From a checkpoint of a small mixture-of-experts model trained on Wikipedia: 5661 steps.
Below are experts of layer 10 (counted from 0) of a mixture-of-experts language model. Rows are named router (the router's row for the expert), gate (a neuron's input weights, with its number), up (a neuron's input weights, with its number) and show model dimensions 128-255. Each number is 500 + 40 x the weight over its row's rms, rounded and kept within 0 to 999. Numbers have three digits each.
Before each expert's rows: a language model's description of what the expert responds to. This comes from a sample of Wikipedia text that the model never trained on.

# expert 2
Description: Mid-word suffix pieces. Word-internal or final pieces of longer words, often Latin taxon names and suffixes, such as idae, osaur, ation, ville, ing.
router:565490494466454493537481493423563474504521502536502536466467521725552465476511516395516445509459467511478568540433537496415490521529568499401475438497483544443486577454504517500578528465564480468535529549516481531511504530502509540511534503471503457507433448524504481487547473511483471501507425480555482568511489531545567481567537438528517509571476484451498469446482527535489471496495
gate4:509517568513480438530450508539549545459488455491464446517506514473523450545505526470499534479518488495424438455523524500439532549528460505447520536508542462483489466499477507526504495559560489583451548594527561510478539564480486525484520523479476475416502554494505460453469516461446561570528545488479554469510554529484471517487464497449437565444481570482544544520519498438487557577461
up4:534512484528503548488430493471427487509445578480557522484460523519537507447529511566486526453461483457458494501486502489429558552541471520524537492500505518568587513464497457517508373503513508539502505526471532524483447551479453522443525495525424545473493504544424533522540513439498602569520432520510494543456551508470512424472409522500566470578484565474522557533567493474514474567515

# expert 22
Description: Prepositions and action verbs. Prepositions like of, to, in, during, against and main verbs after a subject or to, such as serve, achieved, sold, returned.
router:527483507531523475394457485439521485488513442527538406506515515547504484462529462494505516546441508500472543534475497496467548509559550455448510468523452528552540566516507456464525511468557483485545485546557509506496430507451506526510494515477543481518502534554510441504537471443512522534494501443506508517452531504555466508503511562485551492546492539475467526490456522518477481521420
gate4:484444505550474472542514484547539506494497563459490459519473459513446549467494442447484537477453498484516518471472485437455508474517537490438501521576506535467475530428476449548534509395448422483564533509438492484561482440504463477429458508459552520652527499490479449476532565450456510515477567456471488532519519496506501490488505510444473507550492456494516534522561527572544511533423
up4:490576514441522424491507569414462399555518437523506505391579519548503536491494517506505474441467518539499522484506506480469529496527511422489562440391504515461551513621441525449447448569489466484471472544528577528463502543460485559491537545467525583464506477535483523510563497485507548486536497455492541502474481524536491517519477528429535474537529483417457472433507500554572491410514

# expert 24
Description: Roles and occupations. Role and job nouns with their modifiers in biographical descriptions after a or as: American politician, associate professor, member of, footballer.
router:506483491500523474586470460462542475524501515469519485479462529590547497514511515451552515562515504541510569527508468486497518513539489544495512454522436545512485555485515463467474531495525530471470476536540533537498486454525471557565509487445511557479427501533531470577530508501505490443507469436536460543450521544427499533501481512560521504549450575478534534531479529543462574487463
gate1:543510422469483495509494485425537475505483459463452466507528472528494493491535480522444511446560501443413463476561520564561531440488575532551515528508523472460548435476494464506534438563508409540508545489473517548454510574477445492568462521558422445475533470492471553529489482496532489511483472389444518417500501528466518502444471483435468554520495481499554495407444523597517568513563
up1:456508485537524493511530486454422530538514476491468457529533474484549504515451435469380560521467541498417503432514506486503541524501491496534483434481479511455496493539466518499528499543502452515440483509553434495602496568529500520526480527493492630452531481518429458479468488546520551524519456539483529491475510467493451507499519524518540440457511486458419510556440555465470535543564

# expert 1
Description: List and clause separators. Commas, semicolons, dashes and conjunctions like and, or, including, especially, which join list items or clauses, e.g. "), " or ", and".
router:494464458533459491389476461502536482509502437558498586501448532482543461485565513496525486529469482487499543568477483471494521536475558537451450455539357530519507523484461469450490505468542567464565496499563513509494476503539488518504531542424526517530493540550536493506517506521523519497445372448493529535486539508543529531525546443563527544510472562441468524411388482486474599490471
gate4:499461495444475527504477490470516541520510455540484523470471577496535534494506537489511533521576444477483549457486466538488430468492461475490480474552547445515469550437499458481524527465480534454511479538460498541505485484477541539417464470521450493470458498563464418521487554529561455531595480557500526490499527509434525556510546493576487480468496538535492476490446513443511496549525
up4:479512540553525485492468472535473479590542494519515511484531520462588512555509465544469551494481526515430506459537535517474505517537476452476514468468493552503500449524580508550498536533505522505515517471497482489523488556480391504530546533454584495535584433475524462495533467515504526456436462424500488433497491473516495462483438520441524520422461531478426504490500517512518517484555

# expert 7
Description: Head nouns before prepositions. Nouns, often word-final pieces, after the, a or his and before of, in or for, such as film, location, office, persecution.
router:486468471507493449582469498421474473471509526542495466432465529610503522542530498498525475537493467474544572535470489496468506550480457436501485423543467543556556532425455439503517523510517486470551451501506526545526517502508502537512504513443579556577528457572520486498558453443519504536451426492528411557504523460483570520514522533469541477553466548559503480491472574520524504526455
gate0:468551503453541500517465534498512523480463496450478413541506439481482541402494500498517514437489521495526492545473501510501513525468502490492583499536507471606506494536491526486541505529480480539474524415457498509456549497511564523421520469451536540594453461616512539446540569549452543486546429428462523410484419489525466564454462530467482509520530431549516545560522544628486499482487
up0:555451525510523558510508506600426563523550522509498597503494475543515476499458506544520493503512485478502600562580521505495467479522378526511519513482464476529471473500575397482494477494506495476532534470474468426514532515557462450529389530511452558453570599486388512541502498580500518494454529519488514475538484565533535517501532477531450535565490500516495442457474509434534486435405

# expert 10
Description: Names and adjectives before nouns. Determiners and modifiers opening a noun phrase, especially the, nationality and place adjectives, and parts of names: Spanish, Catholic, County, Liverpool Canal.
router:496437461552490464591516432433451420520523487546529478490436557625522469501552473503494516520397485487560517537527524490487517518461553469468455473523408531554496519477493456471582529440543470464542450494546519486486494496517473514581455515455553533482475461475504476520508440461496476570416442489579477598485559443513567475507510506457510522534486523452527479467428566502457490539461
gate1:488463530507551571527487538572472560497564458545494452504493503516497521471560509558555572494486515500515552514518555635465510540517522465448492522493564573503471470442484533522439508559456470523534475491467497442479444518518516520528574505392490488476406525458471468552513412440522502478549548507568454513426503443470514457528493528499518504520561491546566572502450519461495492456511
up1:500426432554488562564521545497474531482513506545487498497410459519563501455481494536538507521484490433524463475481470532540392525485521445513516487542500540496504451492572528498496542510473531511567551558476567486488544486471444565511501478517434434505499506495463505484444536451553487447449523476578516483453568449504464544548465518433388455563491447530581440468465463500567411417551

# expert 8
Description: Song and episode titles. Words inside quoted titles of songs, episodes and albums, especially pronouns and short words like My, You, We, Show, Is.
router:513459527519434454541449466483456434512581504470565503518495553594530487535544532500513471515465493492508503572431463470535585503532517456465490411513456526510508494494438485465547536483618495511592473492594470473490479441535546552514505465523546514500466455578545498538511489460523483455466453507528506569534533440589535511477515526504447519459470527475480499409479552503478488580463
gate1:450563509507487559500483489530515448494506448482501565509555462500505543544534407473453499502535493540523510498537451573510533439509536427502509530478515485485464551564417544515542460529498478549531511493520506480465502524535482551429502511518497465498546489436520538519502506504488505481486486449561563441525511505481487474440560519476496506434484511468617527574455513467484482491550
up1:510533539471512407455536485517511534419492504509458516544515514428500467440449500509457438504598428575535481467483471415514493500512489476558514471527490544559555471473546519494422466436459546496481438478509496538457521459548494431510465451536435522553554473554431511523469490503442487483499460568471490508495473506485492461502520476547492417458434452549485511551512474479477542496519

# expert 18
Description: Word endings and coordinates. Final word pieces such as plural or suffix endings (-s, -ations, -ers) and digit pairs in coordinates and year ranges: 26°52′48″, 2003–04.
router:418463492539454488504481481482510446451506471526531480452427479654502532537516585476513484533514462488504511534465442472495531502522536462495529464521401506478532425514439530466515550469549449476527445543546484530478473500443461580509544437483458489458479448573541557512507489488554484501479511521575469507518520443498496467518522530557531422542474548490517529466509527543511595473452
gate4:507503525509554495633566536521480450512493515508548422524548477508396558495502512492503472479497433509449511541443583530554467509524487506511482530497458465502499485497493443555492468472521520469528553552362417593560498500519413559478514533529470576556499465544515488478560529518507455456466498542508500430496418549471481468487491517522496501515476426525454555509544532431512476442461
up4:446503530564526488495509431537443479544477511464449488489444527520506476464500467440491507509510521491519483452441518437473511530491497437440513523462492436464514526504478493565503484520392525507508492495484485542558432520528465534444554500435506483498467486470525497516515498500469498470500551478495486496493477400495475474476520480540475495450615522526509451506521463501551560424469

# expert 21
Description: Foreign name fragments. Pieces inside non-English or unusual proper names, places and surnames: Fitz-ger-ald, Fab-rí-cio, Niig-ata, Bulgarian and Czech words.
router:523512495536467455559450455444511439530492491497499544487485508700490493474484506427494455561441478519505515528418519519493459461507578528468472441537446550512476519556518553461549473412563463482508498500541498516509439459495552506550502495475506509465494434559542515498520506474481502495489450524550486564485515492533562533538506478520523465519483471484504498491499569507525470548505
gate4:498520514460466502489472454477522501443455508528521556541476504507507524452521482574543538484581519476445531483532446421463491494517531524492525473514545479521441488438524491573520498471523514497423501521477576496525519437544490513525514472551414412481495490541547478499484499491517451455565598516551504459582510544489530517509490484563423469502476549518516509439455560481554428526517
up4:515500444484487461466495507513522465589496481450471429454525495461518463521523547454458574431427490560523504506509575454427481513439525503520470466508535461514493453468484445549543510472465452529481501502488486476505515478526638484472452495499526541518417490530503528551485512517461524530497447480461478505463494471512441452554547546458555521484514465481484508414450572450476507603528

# expert 17
Description: Dates and years. Month names and year digits in dates, such as October 2, 1864, with en dashes in date ranges like 1844 – 1918.
router:487501535461437453509467483489537492541530493526548488497465551577517430508554463449524486567467503477513458539438463540509537499509533441401508481545482432478546489455543486445445496476572524445498470494562515489512457496515440572496495521482553508506450513532491490531543434501525492537519508502584516532410504461511556474515471560574526437543469520461507519461479495529512493510468
gate1:492522525460578497477526576467378548558515496416535555555429564502467488536547466357491485613546483572578500526546544428511450529528461488455529514511544482521504464523522538511482461450461545414522537500553525520459470457558536536516506530516607603464452492439485438442520494513538509475416427462501467517432501412516482484491465557472458463522480490557471548569548522444508529486488
up1:493455524404470472504528477486541552455466574641427405471484490506555562517479457508456447471486520492555520452482515472491443489453469508572462541455515510500501536506545520517466488560521524559536520486560484431500413603434483506516476561508616541512489478481414525467438566444467505518574476461491536462518477510499475520517530460534494521433497457480523493497538496543486489402525

# expert 9
Description: Number punctuation and units. Punctuation and symbols inside or next to numbers, such as decimal points, thousands commas, score dashes and currency signs: $4.98M, 5,750, 1–0.
router:517492477564460437472474465511534408527547474522518538429472519582520449517526498472550533552491556514462494577477511516558594460484568463520477396489514505497582530484476491515536555503551518450489503503535447468507457514492536527571489514480522476484476544583469473524487445474514512525457414525600441634468516455532490481540498631539588461505457509484508485474441485516475507498499
gate4:508445546486472574508507453456514407437446475455559509563372464499552473477503444488509489654546510484505475447463568444448516578535519498525525541491480496510491498593490446486491525470473443507573496510525507587425484529537480505557524472457533515490508539479466445526476523408500519474567532450526513462460485532450473486536492511498508552569497543515515459500437496506492522504543
up4:475480533516491602477500487532534471440490479507562495535382457534488425523526455561515490606523478444531481492522497494432460582514504532495465453467477475495508445579514403451474502460464461484531496525544544513466492481511526476525535404470514496518523529494491476524485475472457470564550534559520540502416500532436448512558464476515524491519541491443520521528502451492506474492497

# expert 12
Description: Determiners and conjunctions. Function words opening a noun phrase in running prose, chiefly the, and, his, their, various, usually right after a preposition.
router:484464448576479444559513418559506468511490471487480514479473535508496464542523508476479531542446467474476567571436545510500504497507504475416457480485436564512536545475485476493521586449539543453526466545527510510495467505547446523539516485451558564478451477505478546497586431430506516482482481536509486554445478481586544426532485451521443534439479501482543525507453445510555550576480
gate4:501481483429483549459559533473475492521557412470471593486544463515445490526543472472471464473531578508464523441505576576504526475497532540512505554502463549485471503474560509423509521464457456432555492462434510556518530550528545490596420504565527481507514523571520475446469500520482451491611449522501485483487529585549453433521534474484440477489508530529541481550504467462464519526443
up4:388466548507456464451473491557502466500514512442487460431514530510469560553436511523519533490540554520432546550500490511496473443523477397427478446473496487527495570382485561530460457527448516555471530456473442510517519480514563506474469536514498460555465510405456470522487495509519483527494497486505501457466451533534508487494537536497528541447509476518495486471568454491546454505486

# expert 5
Description: Table cell numbers. Cells in pipe-delimited tables, mostly numbers, plus line breaks and header words like Pos, MF, Turnout, Total votes, September.
router:502472499540482445593415431522544504514487453553598492497437520569540473478494531497518542542448474504427557521442473539536558530514548467459490414560512576485547507455440505500485538491480533504535479548438517542477506440511499531513536472512580507517477536570517447524541449438489450517540475461543448634481489497513523459478510471557544465455485531508555499503468484507513568508480
gate4:576471413448467522476468491538404394427514485475458526521535515511447451517523453547520457449534475510508523548443555536536530476527535560507428478454491485485501542514570433498498513550456581518431524556519458539469463516475503452468496523557514546496493479604505490521450543461504465541440503414460463482552492465426583533499533531542500549493540438529473501551462456478467469517435
up4:580471391499526514522507522549574524480593478493563468562512533544454523517447489556496494474460490544493499504518487539507537488442463519449520446495459459521451461554467508485461462445536563529459547540465509533548539500507497442529506487491509422475484487523491382562604468558510546482461482533573459453475480406462506544551529538487609549457461510486461471494508597406506494547482

# expert 0
Description: Table cell values. Numbers, signs and short words inside pipe-delimited table cells, such as league standings, vote tallies and gene tables: +3, 7, Votes.
router:466503500574554443594512473425509499576499435498547459473459541604530460519541513481590492488494513509462510568418463495528560524537523510435484433523478555520593563447505475497496520536596550534536481488489460504473489465551498499501497483462559530506411467555479486522498460432515540520488493498520448554443515474504514496485503522495522457516511548519499490437495494545491501436460
gate1:583489499482555506517536577579542552507498442451482490476554473517472482491427512577486558456531514465435571452589506537554501438474505512464470505457482506548502538438547473501479482527457520509470502525477521553556530495570498462454388486503457508505515516509469503528446526495486480488505561511463524480489496492547505467501509528515558540514604492527480525498531486505564502549491
up1:495545501386473571565517582510538527435487457522483473485511495503497541487511482544410457472479494467550512487562497485499517521519519520544506565464539459524525490542500528524512449546509497534500555490522482512547545532407467483490513483491490551515506562425503510527503558470536521504537539509482551498514515508462497496448523450440438508472500503496522501565491473511469515476518

# expert 25
Description: Clause and sentence boundaries. Sentence-ending periods, quotation marks, relative and subordinating words like who, which, when, because, plus heading == marks and counts like one, 26.
router:516510461539456426522473420488502488492512436517565524499471508555485408529563492437548496558510563446530559558497482433450547529542545558430495503573470550508485488480461421459516533422508555488574500547475462511475480429496490569526518470562557516488465496563490516453481475456517536441421432536441471534453560469519503456471469541559545430435489559484523527500495527460499517493563
gate4:492507433527506586519589547477494593480477543532512496523589439493487491489515516508546520480518526579528521451525447558556454492570482487493532518530504504476545468490495475445455492491497520465494496523469456599506509452448486532558529515456475461502482489479484525487505524504567467488436537524518432404577432510465502474585551504533514508505514523512462518534531525509560459506496
up4:569504459552490483505581561476560518489532511439512556462511473531444545474439565475477540528463451461440425451501544472470528398480530477546543498455450510477516555446529557495476481505501497495393524457441504456513513497506452528553412517472553551477546508460528468493512448499624489451450418523516479482524447503523516527478502463475483391485472478486504513528470606556448490487507